{"init_std_router": 0.0274, "init_std_down": 0.00517, "decay_shape": "linear", "doc_mask": false}
Below are experts of layer 8 (counted from 0) of a mixture-of-experts language model. Rows are named router (the router's row for the expert), gate (a neuron's input weights, with its number), up (a neuron's input weights, with its number) and show model dimensions 0-191. Each number is 128 + 24 x the weight over its row's rms, rounded and kept within 0 to 255. Numbers have three digits each.
After each expert's rows: a language model's description of what the expert responds to. This comes from a sample of Wikipedia text that the model never trained on.

# expert 42
router:098132141110127091097171142122164118143133104178138171123120078097120165105091117123152147107126087133093159110125138146190155101166102080076181107121159131183110122124147120089156133148139113178129103109156143118100163155147111150106157135127162107138142131107128167117164144098127150106151127150116108116142143155125142126147122127097129141143121173111135138145141077118124146077113136129102103073123121146111136098089130127176155164123145123123132117144103133156115136116121144167163140130148124171130131124128176131093121111140143127140130135130114078115125115111151082148
gate1:122122122128113160060126102128089140114096151083146109134109171123148120123110156158148085130146132156110135112133113172119116115072141120136134125106126093165105118130089123141168103137124133132190118098139083116111150117142133108123132142139143155129103122096102143104126142122132093100190112119112166100114166093126162115139163114121139110092133134168152118134140167163107120148153185143131120109132122155102150117086133110180171121131085146127111155125135062105097119120158135116127121177132153139124110097112118141101142138148113139140175113162131159106118116149146082151
up1:156153153151167109149095141085113077133191123098130154144096152115112089099107092050175136142132112123137127095107115126122140188128117128130117153136139171130127120120155103154142161154132137162136142105113110147122080154120157122134099102149117116140121095110146089141125142116159172104108141112146098168117145180128126168080118142125166154138121172102146157159139135134145086105130107133164122112140127155118114148142171145110140139122103105142145129094087118174102093117120113137138151121108153136111164125137145127139137130119084135091116164119139158133131110165125091114
What it handles: Middle pieces and prefixes of long Latinate words, such as conf-ig-uration, def-ic-its, eff-ig-ies, un, inter, trans.

# expert 50
router:096162131132188084103119136115138103122126121114081116126126105163127133129152083130080130137110111158170145104085131081122144123122114114132110105170144124160112088082143171164113109121120147097158106056174115124135148149145130146120127150143156102141153141134162113132107126116146121172099129116130116096146105141096162123163091157132122138128103157147140147101110120144096148135132157092091143167143106150156143165173132095133139123091081203117137128114128132147130114109102166141146117154145106109125089157140097101118147141130122098145133116093131137119153148112127150093
gate0:193122090141139098113162127153089131123114116129111116141130090132138107101118139119102111107124110136107096126096107132127121136130104120124098130165149133156093081126144117136120162143150131086101149124062152127099123092107120143088086133139110140143159158102148097124106126103152150175119154130098077129124168127136124121118090114134107133131101145091146074139125140126096092130127099115061092132162102160159124119114143108153167100145090175119169132122122131134156100117085122124103114124131110131132112134056156154101121116137137141106139135104117094116158084087153130100
up0:114128111043096134141087143190123108135101106084109111171111128128132116128108140137139174180137130160099131136145146130130101141101123109174113069066145124137065122118163178141164147115153144112138148116109100134132127114174145098139115129130123135111145128136110144141134150158170118106112107136114127112156157110117131090120102109127132075129116139137129153123141097126130110156157097156111116119126142109082142135130115123120117150116142154087121146111104119099108153134085067134157130091146149115111158128129113111113173165175163107128122143119160121119111108100167128139
What it handles: Heading and column words in sports tables and infoboxes, such as Club, Votes, Career, Production, Pool, Final.

# expert 17
router:137147144119123116107147122106103119131160132122157068113134075152123138120119143117119137155117121129129105142129111151152122094124106142150075165112127126151132179116105101157097119154169152175103178129114122139118145135124135118111107173113126151121091114151118111075149131105118104128152121090141189135110123113136123159105151138126148156160149145120143166177098119115113092140088173160126157164114122139124166148104089125140111149094150150134130155105118098098121120133102134100109135064135140161136135082134153144151150111142156140096158105117085193079097134131113122107
gate0:143121100154153119123108137096102136098165105114106147150115146162149129105127150118091115109176142112107093100127159134171141149138120103160137160108165099153108126127121128135141121138114115095125141071122099133162158135128138126104129157157101096123141159138125082087154114159117177180117158103122120151128141086108135133162119132111154101112123147140135110144124129170111109164115130093105130161124109139131139127132108159114107173124141131137125124128144111125095091085094137062122144091162112163155118076149142077072137132117098150134135091139118103063160122105161130152
up0:100163092112124106131159110124096117184146100089166129139114142096114109087122156143091149115105104124139139165125096157111123164157115137143114141136085127126093125157118091123147119119102114138144125157149143151082114171149104162129155159112144132139121167112150153112083183124108149129090102107133164140134137123061126112133133129121123134160096112162119112121155157152144125163125140148108140166111076114129156137101150143111134139087084096092157121162141126127083136145153124142132130148117150076138129096132147087111151089110113090122117114138097105144142149132165183129
What it handles: Middle word pieces after a lone capital, especially M (Mog, Merg, Mec, Mag), plus line breaks, pronouns I, He, and short letters.

# expert 2
router:125160119124126154129149115108117095140098122110125138161140110145177129123096150101134114123094115168125107135123106145120153111147118123141099095158125163159128155114132167086123084125125171150118125110154141145128130168112120122168164106130135085152159149099120141160170133083120065127091113163096135181143087176138161165109131160119173114118114115124126144154123096145118146146142161121148126153123155112140136144163129093139137120131127097130117155093153142153146127132148177126124141123146158133105121116153065172092139186106143121117129111128102104156093155104148074097
gate1:095104174135127134134142125167095122104116151083137152163130103136136140127108114130136092122157185147091128114138090156120134128143140120134139144148164142125107136126082178141112119100138131132129123150196113105104117112067158117142154108141107123092158188097125149102171144135155148156121113151094139137139160125156156137195124136148086087136151145118120121120140073159120111093135130136137149117133178121152102126097109135130127139073137119142143124082114112104126140130128126104149132172071156135125145087109132124132125138128149137131106166127116170118117176105130123173
up1:118145152115131094113160137134165107127151119106106109110083098146106122147155158173068134108114132096137109137124141109123146090136126118125124129116095165138082141095146099114134132136154169135113178160137126098153141151148125150166154122186143089115118102108146141148123118144151097117105090134112157135118126098127147124101148128130121138134141125111073078136143111117099158116121123097148118092105092132124138119141130135121129079109149144159078157115093096149110112196126164112124132110071118096162119127084102115099123147133108124119139143155096109148090094090096139180
What it handles: Verbs and verb endings after a subject in biographies and sports, such as made, announced, won, moved, -ed.

# expert 36
router:128145144138115099113152175145129098137131120149101136156148088125117127084131151125137137130105065119078156148150120149174158147093117132077123156084121164145124173127139147139105151138135141171124098126119150140151102118162116125158126170154096137119119151172125120140129091140147117131176146092077129117086154150132104145120139114119172151083157138105130172125095131154116144135073120132158084089146165127121150145152116118084068116164101097141111147126151159110144123110117113126114150119133155178132142099157122156117101129139121117101127091106090130096141137131126112139
gate0:144147120139119142117086105129118128127113110097122094179091120110114136093109161143128120126166095160114120142170146095152164123101184103150082129091082128135140118127131125105125128116099158131174072125136110138137138128098142143119120090117125157131106140105131142121160132122117147155147168110111097087108129145172118131118155112110110112096130123136148168138102135159111114133127111170112092134158126140096107122087108085118074076145123184085113108134159149105083134146094110091114112151124157150133090146096107161131090106124124118168120090108095148124119138116169140111
up0:170076123127150114098116116140109097183140132151171167117133103099160140136129093158133123131161102104108137095169152123133113154121146145080158102138191151133100141111104098146160144121117170150124122103100110125116112098124166137126157119098148121166157155113132166124129128118104127121129130081152142116124058061176163135111137128112149149125123154131127146148137129133152154148139127094195129155110119112154113112084148122150134129141140116131119126078101070118109120122124140181114127117135127098103130136167142120072126094096123142148142125123130139148143117137105091130
What it handles: Opening consonant pieces of ordinary English nouns after the or a, such as sh in shopping, cr in crash, fr in frame.

# expert 47
router:103077125109142110115113150121135158138163140135147121136109117150116154139147096119126131097136107131141115133103182152083127175130127074124125088140120162182100156085143096144163102115117146099129111110083118091169136153147191131104138145151120155144153146123154133128150139104158145172162129127124102138128127131103157136134092099114143130137173159115109088130156164093117137134134142162110150114112103103124120123121123134108125174116100139131135112121107161081121099138143149078154135152133137164139162168138092095112154112155114088137179160173124107135111139145166157109
gate1:135108128105101144106115136153161155117134133117139138143139119109180116135122134164097191117117145093114103179132123146109087176150129149132101131122107159089092135115164174134122189134152137114182100116143141117134136114133166111171144136124128094130148142110103104135149139143146105109159091127112122175116120106096113142168159093123209082104153136079123145164140120143144144141093124128096091125148136131097112088142105138122130121116141119134154123116146139146184123152139125161136175104148107144141169101123143104103161124153133104082141155135138134137134136137138136176
up1:121126114127162119099166125116123158148180109112053111117154135108113106123126156094153070108156090101097078131110146115119153117132121135166086136095102147137142115109109125080124126118143130127139098124118079140131178116161122134137127096122117157157129119117157073095119126109095120124158088087139133118117133087170100128126116123158159073122138120120129136110101103158134118114154130168166076097153139157107133104099143122136116127149135143087139145147070124156156144141129116121134106110098137141142116096123164091179144141135147143096136131125071136119094142144124118140
What it handles: Digits in chemical names, receptor codes and tables, such as 5-HT, 3-yl, plus technical or scientific word pieces like emissions, color.

# expert 23
router:143124077086127116125106130117138166124114121075126134124154173158147107135098115156083093117138127128142133141097115109140130102135151128142122114127164087146129140114128112143136133146114144115160114106142163153136128130108141111104122102119090096091121170134104156108153159104142081159144102143129120127136170110151141150104160104107101125149110141123129138091137163148141140163111118137092102114176086105137087147136142169147137136137097186085077159156146107124124118140119110144133122124146142109141157141127106148141167088155087180098098107081102109124141134095165201119
gate2:110137113118092090167108122136166128103089146122077127125140100150149100163146113130102122108123140139110149102133148116165115153164111163164111093150082118098134063121134092155127055140120113122137138113119095170116153112131131123104154107134133107130083133078115128145102127157146126182107135114105110170122134158089136162111141131089123156126144133134152160088137149125156140188132137092110108121182135145142122141165105115132105095105102135136137167132119080143101143147129161129114134112131166108140174136112137126117134135150148129151140065143145092113119134092125151122
up2:181108100134137080140132126122148170080096156109076157113165105111127138079145114102140125104116139155110127167130155133097124139136106110166107131157100095124145119094157103139089126129090077079102119170147148124143099129145146131178111114113127128149116124088159132073135130139121109147116144109112110139096098105110150110139088144107112162112119132106137140137092144116114121071140091102120102143157175134150129084139152087087119136103151128112126135116113142135068109158131193113166119091139125120112112130104139117135160083113140161129117128117139148103140133131098129126
What it handles: Articles and possessives in running biographical or plot prose after of, in, to, such as the, his, their, a; also ual.

# expert 37
router:104181153141116118098114103177137117133135096172121158150133180139143133091139174101108121143135143133113137145127169108158111107130157141107091129129107137152160148151119115122150146136172112132117111142124157114141136127087130143141136119128109171099142123165123154125121121108162106118173116186090099087145111147143085163128167122132150122116101147112157157089107123146166150106115118151129124110134102158105145131098130066157096148140121131139120134178126141162121124122139136098141179112112159147119147123129156156068123111155146149142104137109074077165115117103147105177
gate1:104195107160092139113123141124122117126106104142118157131124128115123100129170146128143133153138125122154096102145168120097154124119127090095117126101163143124094129165104103151092135147146094155114105162145105137192117123125144157108117132143132113135125133130161145131079135147082129085144114181116119115131157109142150181103077144136150104134092077095143153117100087139141123101146139121143123092133093120149157131087163103148148145158123133089096110208134146135097100123127139100121133110146115161166098136175113122112126149154115137117126081094136154111138123116105117130
up1:097169147121155110177128130122145128138131095078129137137128154100107100152094182141185162098123159102135137106139128120182161128094115146139132150151124160088110135151106102120126121107142087113153121193153142111157127114128101129123063123139102148151094098099161156116112116107054117134142133102176170130100090119126095135135136147124126090101097108129132104131125156094140126120113123133123101131134123107119126136117121140164140085111141095070132120103114104154120153125085128130123122082142139152119088135117152117125176104126125133166099113126142135101143108099119162149
What it handles: Auxiliaries and verb starts after to, not or a subject, such as has, would, been, to, not dist-urb.

# expert 4
router:074147157146179151130147138169089091146130128122142137117119117156142107144126149136130116149163123146157153111159147130110114184116164118129120087126149114119097155127167113123159117116131133108112165108114084083092160126106135135108121171127161124127144085146136106100125101115132149145104087162146099108139150113153094114175182161107126183139132121146145086155160116134189161094150113118156141119114134136124107132092124128125119163104134134120111112147140154121113172122098116121119153089169124097120132101091091082137146145133088149113123151174105135119119129101085116125
gate0:116129133137120140110150144153078140122129137126160149160092119147088108118165090154124152095102116129121152102113122139117137131138132205118138131113088105131181161119160132134112140066095131169134140127144103111079135147165122148136069153099094121099113105180131120143105137135103085127139151120160098136141095146103145121123127166137100170146103099162143094104132174133087114129142107120143124160153135148103117134103155166159110136159136117169099127141092140128113089144134171129133130124087146154138102138136137155144135149137166145148103130139126127176180090101131125132
up0:098121157121160125159117106151088129129138105117156143158124101132178085106150118141105117098114123151102103111123137098143127086116118165157154156146124114156137119139132150177075128133131166164166143114153140088129127102145113113119127155109141108112113083168158141158082123132160090168148134142118130167142113134077107074099114156108117138154084114145109108140151187101114125082144128095131117145156099110107127129118149134127097108149131095134103148118136150114099088135121133129155093124105181155102108124110145182127148146154097129148134078136138100162113099102127120114
What it handles: Subject pronouns and relatives like he, it, they, who, which, plus years or places after "in" that open a clause.

# expert 40
router:084136128104125134136164122093159164137108159149085149101102118160098122141137077152164172117110148090152141119120158066089182161098102148127163113124121158157131128105104086145117123143167127074148124143145124125163117098151119145134115153145148144131125152141149103134121104118157113130096116116121157176159097169103145128138105127118111132112114146121092123138108124124126115122149153118169123156124122133086108141159108088091178115105126109106156153170111183111105141126100126116136097117130138122112138154116109141083123113172136114152143159121164118108158102136143189111
gate0:110148136112123140110147107157133052101161149135093150130124122132131147102110134132155104149121176127141143099146111093088125090120099131127084100156096153165102115087127175122102116129111114128164109150149120169121099093093103171101148160104108163162138104108102098156106136180145108132093118120149127140129144116112175119111120119115122126081140098143160157116143107104119116102161116130171106111146148115117110138135154108103111134077099133090132115144123129131117080178140114151152159125117114113097115136119166109125164122144092115161152124131209119141124140126110106123
up0:117096128148152118126134144135142118143131143094127109097127157117150102144115175119134097127118114128081132138140126081145114087131109105117148103121128087109135142125135109104121123127160147126141078128150127103111101146135142116120104141155129131101082138093167127143130166125075161149118160117086107141158109116125150166160134154082156155158132135139110135096134111146125165124120092129126175132135161119154123146147155095079158129124091160159197084123138135114126144130088103127097058126139126122166160150148138113133165092118144086105119101081125162122144104118138086181
What it handles: Field names and first values in infoboxes, taxoboxes and table cells, such as Opening date, Education, Genus, and Coordinates.

# expert 56
router:117081194123158106067156165102108123111158101133143140138095142120088135165172089126136130089169169117122142137116154125143160181164113106135134162093121121128131134134145138164122100116131147156123130108091091096115150152145144124139137136142090098169081141151117083136147135126164129121135137110128138124142116145113154128136121135165149132133131097127120108131128155079131108148105155129121119101090118128116087131093112107149127132107106106120160124101101146125084090104093138110116171143180093156159147154105145145117189159130132095155135112094145145117145151099129164142
gate1:101163110122149117147128104107142147099120147082113119091121155158103140112193145116138178147106143109119129110143143172082118120124137099107169163122158146111132097118132139180144153141150142160155122126141153163176126130133086131141113140123109099154127119077075150164150098145144114131118125161087153136114099143119090140161134083157134161130152100095087121093092131151100089100128142151193115115161103135130166127115126095157130116122148137125109170104109116120123111182149154108127152116110147148124152123160114130130101118115096133130144138117131114165133100112149083104
up1:129133091175152130156080125166148102109131108124134139093129116136169120104145132147134158140113103140113121118127163094153114096157180128110139151124127161140161121168136150128155133109150135105105098140165162170125127091145151130155141115087078129131151130080139143122112125128139094138120148180115179152146079109158136125121105143179102098151130180165048121138123163126157156145127117159128154109162120098099132159156136162139120157079177161111144110152096148130120103152151117132134122113136140133124114138099141148128125163124111120128112171102115115117101094118110126144
What it handles: Word-middle pieces in scientific, technical and math text, and digits in years or subscripts, such as cou-pl-ing, m-eth-ane, cop-ies.

# expert 59
router:138140125147140169136130102160111149109112118182147138096146131137132150156122142107138132160141124123152139162117078134151095145159116105145148149093141111150094079169096134129142157136078136145103147148103159162091145127097154128131080124098141103089106158133137123125124130128191084089139170094128165098130147125133117110118119153123109120121100151164112166174137112108153153142117154112140099166128149146142120168115132162139115111149154059185152149133161114178112139102146090111138116142152131141104127118123126156156110143142115140143141157140160160152116130112091086120
gate2:103128090152170128183135106112142116133147164113143116120095122119089108134141144135109120123170110113137151126141135127104093105144074114138122122116119144154128098160142155138113083179145152162130147108088118155109145181161098151164118114112129151118105146156095160136095125170109142122126106073110115094104127119096146120092107108103117142127103113079144095105144136108128114153152162129129100161129110147173156141108138105130145150141157161135119144124098069159117118179120139096134084142125170134077131112122152133131094121132093181168116112109125174110126124110133105114
up2:163164134156149089158160087100122150143105126104127113115133182144152167118100133140132112129134125148108119156091106147094129142155144138117137124109111167165127118134146128133153132183148133142137183122103124092116114090119162145096138157121106099132115142142149109114160153148167138139104133163124147159130167137109188115094106078117081161152124139146105094114134136161186151173163130149124134139135138137175096114086126141137100087104094150126108113120118147135144150156103132108146109151123148122104086104094123096127145178098094117137116143125122113062131121128123153126
What it handles: Pieces of Spanish, Portuguese and other Romance personal and place names, e.g. Santiago, Cardozo, Muñoz, Valdés, Guzman.

# expert 33
router:109131194142147106144097170130128098118089165105145107143104115119128141144144136107196139114135149159160164122141157157110094156122131105142128129133122110161135132102125124121110156155148114119144129113152110146155113150142179130095135107143126149102114138084169132140147119110116116156145139132122157153186095103107140113139129109128141131128092115116122071083081118104136127157118117084116147111111160140140123117078113092147119135138124146156145088123108195114142137156146137136112120077157127131146161144107149055092136096144117150134077143103109095091114117101146105124
gate2:163146146138123171117153123102110153116122122137141139080148121123115110138141132117116195157109147109124137154143192156096155114102149131110135163094137171134166125107100169104152108120154148136133151125155128155129165073124108124134129159075142138108116105117109117175155101151113119149116079103091112130115160141146101131070133149121162129165110129130157148118121138125091094121130087105127095102163099144112113091136155153133073135142079154135081113142134108107106115168108134133103141118139175141088102116138151117114142101140138129088138100114089136151114144155104110126
up2:155083106133138107088161113148118156076089150153125098118135124159100126148127142109063163143127155108123110142081137090106128103138103125066125082143123131093085092130140156131133105111153060114108125131131132120117159145127083111144128154102112112146090130087115132151116086087086169150099136148161148130111125152105111110081144136117128108136150101147152138132126127175120104075153108131116113124124122125086172151153141147112124169116128117139141122135127129099112140105144101102119111113109098148085095144159160121112157141117160159101127090099160125110137117142136133136
What it handles: Middle syllables inside ordinary words like jurists, fossil, likelihood, plus everyday nouns such as car, ship, band, guitar.

# expert 34
router:154148135116082136165148125108104117121123111133133123063097153132156148095136155127156119154159097124136129121112127152103133158114051122105135137086127172111168112103123154143101158154142138149122119159143104127137112148181094113135134131143157137164183139134107151086106144132130156117141137148133146131109142142161077076113143185174116168134109149128155091138101149146161132124136134129153123100116111128103098138150134100124121136113171134105097142114127138125117109131131143154094120188125146150138145159098121097133070097097179080109121111118117140101103095127113120117
gate0:153144104062109097078133152159131117120137130140165116078148116135187132105154072133128099076117131104113140101078104114121112139152111159164123153110127130125091151127114109126121158134147085132072098145119096070109129111144143131147145130160129126128054106128095136146111124140144112103118138076153088106120110150128116142134084092103159115112140133148110104128118131078129115098160152155154111092130082133127087131143139134109157146144116134131117145121092065132127125126133117154105135146107158120134143117130130113137150118133110126116119134096152129134177103112148105075
up0:126080122175122183146109103095131142116106101106117112140123149112151134115129107098120149123127117120108161085147101126167159086091102079154152131144157112103164117140134131125176097149108142136121129097140167159123101102116096123145099148118116159164137146146128128150105140137078129157084130141108121082122154148148106119106146150132072106106125149145173110130181119141124116106134138134112133158130127121161121128107115151080130118161151094114152142160160125174122120151130089096098110165159117121105148127126133119180088115080142128149122125106161087137127163150084103104
What it handles: Sentence-ending periods, decimal points like 39.2 or 24.03, ellipses, and == section heading == markers.

# expert 45
router:139133123118142101144145096123144083180139166120122134158129105128160140142112123114167155082148146126151110124135137148154126149167118131156123091120103123125111150123118159122153158108138106161168114094134114121143170122187198129105116115127165161145136114103123113198147112122118137170108158154095100132149142159069133143114099113085156131106130123122145110089080099145137146123125108129148111116132126150112172128103105102146167113162138158160151125099106169142161100113168141153103111154125136120119135150105159103076127129111168163127154159118116083123116127158126125115
gate0:117176153141099126129102129127134111145105104118079136112074133131096160140101149133070133108117100124150076128171080137138154118102118152153116115152120157152127107135139123134146177132143115118119116123125124130147122089133115102121130100118113110150093143121134142155096170151160122124115139201149080104153131148113167129113135152159117147132099150112153127115124151053156154129137121118151134129142163114143107110161153116120122180125120083108107182091130130109155128111147135126141133126152189071114174152105132158142143115115149139122147149129162128140092130117160129181
up0:084112166113120133137087111118100111107104138130132098133094111129130186081133125119163126141097094111109118100125166100134122082113166157118143148109182102124113145095123123151139151119123194153144074059132148137118120105096119173131162148102175162156119149127143071114142099124130106086142142127089119098131135150129102163126157143121128110143138148113120160126118125112134125159150133129102188150132121120096133126121150146128107149125086115138115104136117104103166145130114092137157163083147114131115153108138114146164092117168131114133128109159170109143096161120132137159
What it handles: Word stems before suffixes like -ing, -ed, -er, such as list, own, review, fund, display, in general prose.

# expert 30
router:159098134115128097123131137152169108114135096132134152165138108138129132099134090109135135123106111096110148146081134107161143140161156113092115105131138151176139135136149149095161131141097157137146127101123114147130123149144135130114107095128123134102102086090151137088184114105155112157161117171133132147137142183124156168130125122128174125144128154100132140108113119136128116104112100134148128134105078109204158143109123110143149176148132165151099119167130141120144122139136167173120151101124105173153137151139158124112144084169119136131099115088094073125183154102120122164
gate1:150118172117088116125122129132134121128147167110161114096108142132132114093138129104145170110115130109115175154127095125141154109166098142085144166136145098124127074172098129157124112088095158117115124158120163137180078133151125132119140113140087118132104146120094136095103127155108115144131136147151119101080113120150151103143096156123118124135163091122146126161134139070150148168117132169141116100119137138159103157095128153133116150177131059161119136091170102152114106161109066103111117149138118139150145131140131135100102132067132131113171141140135138131143118134113136151
up1:085146137118089117120152131124163125116182075161115115110134152106175122136166154113144143165206133091145113111134165164111111119094106123121103159120148133113119086139113086134059109113157139083087139160112088133129141107153133140137115131128110094095144159131129175130145167167123121162110113098117133117102111123107130108114119107108135133158139138118136122147117123112131138118121137110169119118119122117165117181112105145124114092094148149087136160106059133153118098150140147109107137123155105133112074114142082160129120132132144088155142138151139160116130140132127088121
What it handles: Stems of Latinate nouns before endings like -ation or -ity in expository prose, such as comp-lic-ations, expl-anation, subst-ance, releg-ation.

# expert 29
router:121121132173072150093144119147093130087155159152134155108138117114071092129162113123131193134127079129145113162141168128153083098119134147141128144147123122102131157123098128138144113122122146132133169128128087140136115110105093113118160140117117128133140172149129162148125139154129164114135178096105094104114159145177110106136113147149157128133136150133107150158150104149153103165148135137142124141096156165162096124160125168100116099153134129138147148132114109134074129148120166131074118115140128141116111116072113161177164112162125136125091146153119161104110157143087130141
gate0:137144153153125134141122161123122126097135103128111162107132180113132148180097127108150154104155114096125125156089155147145103108123149148226111120111164116126138135151120098102121117110148111123074132090115115143119131123145168135120103065096119160107130083116100096141137118099112141195100136141113157130152135123130144102109124128072139125138141145064128127140118110125093075115158143088135157143138114121136149109127144146098174126124146136126126109142127121108172161111150111138127130124160113143110130111178100161157118088106148109102123149142147162131131132126158091095
up0:092079102114112093151095068081108108148126205107145076118092163133120120099153125171127166131142107096113136118137095166082109088134141140111129166154168131131170117134093113166103128138171121099131106110128143116141195118155143117105140139158140158135130121166129100159097136156091109116166135126104130124141111155149083114135154170109136134137134149142152148106092102098162114118142119131124102147131134121097118118129119135107098097102127126115132137165173155084105113141160130106139137130133136118177107114152152132126124138121132126123160137121152116137135158140080146147
What it handles: Consonant clusters in German, Slavic or Baltic names, especially ch and Sch after S, as in Schott, Schubert, Schweizer.

# expert 5
router:101101118099101113124178121116168100126128126133142151084146132095110135136143148134159150111097114082157122120116102135139139135141065137097097136077141113111126124165124155101119139146105149163068101149145110113124131159116077178117125131133125122114129137112137143120144122128126111124119114111092155110125104154112088155114145150135184121138152158167154123096120116099114135147102141099122127152127122162173186133105129146135149178162131098158135121116141122151104122113135126154145169132100127164132168159126178117103082094144130160125151103146060133116153144150092092097
gate1:127108089085112182124141137143143088128129120123166106108115157109084125146131140141166118127071152183137148137144152173115141097124124121146113111148147141123167119137117129087095168150113155119155150163099155156137101129107104099127147092127116117137124092088121096128083127097133128136118097118137142145139141159086142155129119130123143071115152111140115121085147141158157095165122117136144172111111131102103147121096174158125129091118104108131110104103121154132139182145175092181134136127131163108146145116122156118112099126105094139150142131122123184147146135171097133169
up1:086136150114119097162139189136133145110134091107121125130089103146119134114176168124142143201157139122106109151118151162164106132106122124160095137105126118152142174137142144087113123123111142133136091127098136175127116134150105149099097148121111135149182137150092126155160144148106115145122119131121111153131186176108164143104118105158125087102097096149117139145090116148125093105128128194127129114065093166135112164158116167137137136141106136137143149146088127118150084124115111125102124123100141097109101121153094158142145137148109106131099134156142104164126130137131146118
What it handles: First pieces of split words, often Latinate prefixes or stems, such as sp, res, Rec, Ass, Pers, anc in Cancer.

# expert 10
router:110168128104129168146068141132124092126079113117106128157138142170150124121153116106105094067079133171131084134115142135098157119143160119142088097144095167111129145115157178097159078115136142152132084090119115114130114150116147162121157114145112104140122130094095139172120148090118104113120117142087108140121127127129131143114105146112120071091100137144114142134096083136122143123156098144168156146142138089109148137131159090173168130137148116099092124139092147121131128128132138100133136127149152150121128145141139139113166152125174154110124143099109095154092119132149105162
gate0:172115120102157124146123119099141133128170144068139135135119140130143084162122130118145066129139095139134131093107120165145153146084107154093096099115157118110144155149147121127106112133135116151084084124161117114145163146156095106124151134096157104175156159123104117151119127158115111176100149151107104127134143124116084165084128139136114120086131125151166091169130116138080080136084137122127106116149156099155110111129150120126133097140137118083118116135138103129142164167143143092107100140103120095182138138150087165139102145128110149103123095156155149111131106151123115149
up0:113118099139114124101097114142094132120176067106159120113160066102144110116135174147141099116106120130129156167091109188129137120118145141120150175134137145136127125126103160115123138124153137091134128121167147135108108115125099118161101106095158103121133109142122144188105108117110096103141131123088166100138118125144124116130148135129160128133129117122124123099161105167113102122129113048164105113138101099145113167152128141111107174109203112135157132148113122080147121114095148101124123077111123124130151156103109140098096114107110098125092144127146081143107126120162113120
What it handles: Verb forms and endings such as -ed, -ing, -ends, plus whole verbs like won, used, built, served after was, to or he.

# expert 53
router:117106157086116161101095137118108112117115079137101076149136182126121108141102115121093138144128095109121127109110169140118121106169111167121136137135159117162162131101145159088089159114123133153162182131127092103141129133094117123105165143128144132119119138105136102174120156113123135120115090113110113112171109060140162147155137094090135113097143152104134153122092105135136120145088141157112138153154094138103142164105102127121144088145147157126106125111105078077145126122119164100136123088152130099118148084140131158109135143103123114109146084106161094138110138107144164108
gate0:138128109095193147136132165154081098115125128153145116118122140106065140104132117109104104149146132144095111120169175152115160127130125163122163121175116142123143161117141074139119104139164151146145113141149088148149153120100107119144126142118096167104106121128108136123118152116153128099173119132056135148196127120108096130113141127109106135145128105136158129089130113126137110098130134133143140162136112155161131134103152104178158168103128123122128123157090123125104074142120124159143105131134125142149148083109162146170130132176130126154109182121123101113099134137167080135
up0:114128145150171117110117121134149095130168163097123111137097112125123134167154122142151108085103082155133103111151089098143123120187111119096145110161148151136110128147112105146160173116144168118123136110156165110116144074109124119117110144102106132151158168122113148086172143133115106122116072119110112128088127122108109124141125134115161144118128151106110182099158092164138168103139125170143140134141137134113142149140136095148125121099153120117130121100111131132134142091118160170062118087129116115161169139134164085096148118147149097134162163161077123095132093111128133128
What it handles: Prepositions and sentence-opening connectives like of, with, In, After, However, when, plus completions of Th-/U- words such as Through, Upon.

# expert 16
router:160137120113095082137100119112097127150130129134126112117103102150134139156122137156146126172131081139103142131152158130142121139187110162098168126139116133168128131109094078120160120121127109170106150131138151145107133075117101117139155110146066107141140124146142138120092128183134143091162153094173135118102110127116156111129108099147144167120162129127174119131115127115124120153140163164122117138127130159152092135102157162117110117130171110078157118115106124111138129174123137140145108113143116161117153151126143144146095139137109126153119102177082079168100077112114072121
gate0:123108107112126146110130118151192114134134138154126132135112106112156131116103110102156148135102145129099128155113149097114152110139122087177151096096118156140207147157150137160134131125146181103143142125119125148148156150134121145111097165146120144127124089142109125123134115118147084180096125120108118135157111107131187123147126076119081127122132138113128130123118171072127150137097150124158151138074155157138113102119125101178105116085125123143122181131105149104139138118093150119137174157142118136134093121108136155075160159131148101143134096130185123088138141119148127139
up0:144101156139101143156105108131152113124191104149107117087123161134137148137103100115106131101142112174120135138151106106113166097148113131148156150137126155160110125114109130135106120089144126127105124142128139158153124137078139146116101144169129161135104124076045147124116141106131153160122136143150115143168067152104100144123142106118114133119173190103131076156141122131135117082163136087113144125135129126155116151101167134128139137117149098135126124132116166124125126149087145107094138097121128137143064091132133127132161143153148092146157119117090092160096159118152103093
What it handles: Opening parentheses, quotes, en dashes in scores like 6–3, slashes in dates like 743/44, and odd pieces of foreign names.

# expert 9
router:112176139120131113099138136119204084113085172155134131167142150086094139168152100118114128117143118154104135143119092129114120132068120159169099125165121129147086122122109133122091171118138152153071141148116153122157123140071116133144129098119154121126134160086122156103136105139140104131153148113169136138152089106099151115184116095105110111112149140111115126142125124135119097134111151170172095185163127145084135128118081118120130114134093118095137101152134163127124153101148095113108097147133137099134137135130138144121102108132096106118145130157142133116123102127085107105
gate5:132140141128129150126131139154126111143085120120120152100115124133141140136187131162136160097142150125039144142095134158095116118086087133165120109116148119133159106135173148086143169122136115113107091123163147085143126109137141150164129102115123150122116154167132151133121106140110085089152153127125120186115123108120139123180119081138133171155106125132121174136146122168114120099143096141143111166142168140086116130166133096086169130097116139151156154120119132127141152107141149132129145112055136103105154128148100105134133110137101157091151115161132154092108122129123107129
up5:130109145095122104129116121134113194153097141114130093118133144141136128158111156136143116172120128110117124168121151112117136117107117158166155140108099157128182095162093134122143091158130087123147104152117142110103152126146105143110144096133148195126103149145100159151128142154114099072132134147123119132104144159089149161123106138144159130142136105104104119104134157144108162135118065149144123155115115113133160109109117152101129118099130140092164075190134086118140183171142139124115127114143108128166101110117147090133169150163124135147166126116173139147137119097093120106
What it handles: Infobox field labels after a dash, such as Coordinates, Born, Died, plus degree signs and mid-word pieces of proper names like Potsdam.

# expert 7
router:144166123123177156095153135093139106115152151168124120114087085149104114161096121109148099072089142158154149120143111172103138172136129122132089130119119097116134155095114122147117130134158144148145122132119097104153136154141115128133114107117168139166186148131152118163127108133112165132140069125113098150152133144117078102119117153167128165116135110134143114084174094125099139147154097124108163113130141114128129109134127096086139158137145128094118120118124131125163138142134096148097132142116091076134113170124105072103173161108130116131142153142103174100141128158107125093
gate1:169171134131146127125108170121131122099114136113115135145151146115139132132128126190129103100169142140130134144158140129109112094119136104133109135150127123100152124125113154156124118149104111106116082161131161170120107108146108137148085104082099097120157143150168122140094123108132129126124117161152123127152124098126116235097118113133133142117120121100106108131117161151090115132143106112094101141160188126182113099144137153123140138102137091107073102130134138131088103175130151139160142133170140137091168140151123153074113157116114148126115141101110117146125090108083148133
up1:138161150144138149185118140175154095107090122135143157148124140170127136084153158112070058130150136132112140094108115147131134141136110143121110171146129114106136124138138117090125107143126107124123122119097121148142118138120151117126148111114100121098162125142133072150115132111177123096166121098074103110114139160090109126086070117135131133137150116107148151117129080153090101168167097128080121113100117140125173114115092135122137131122110127166138128127079094106123145143130113148139128093109174122120147097138105139141124166095115103164142149110094107120092149157095116093
What it handles: Head nouns closing proper names of institutions, places and events, such as University, Air Force, Council, States after United.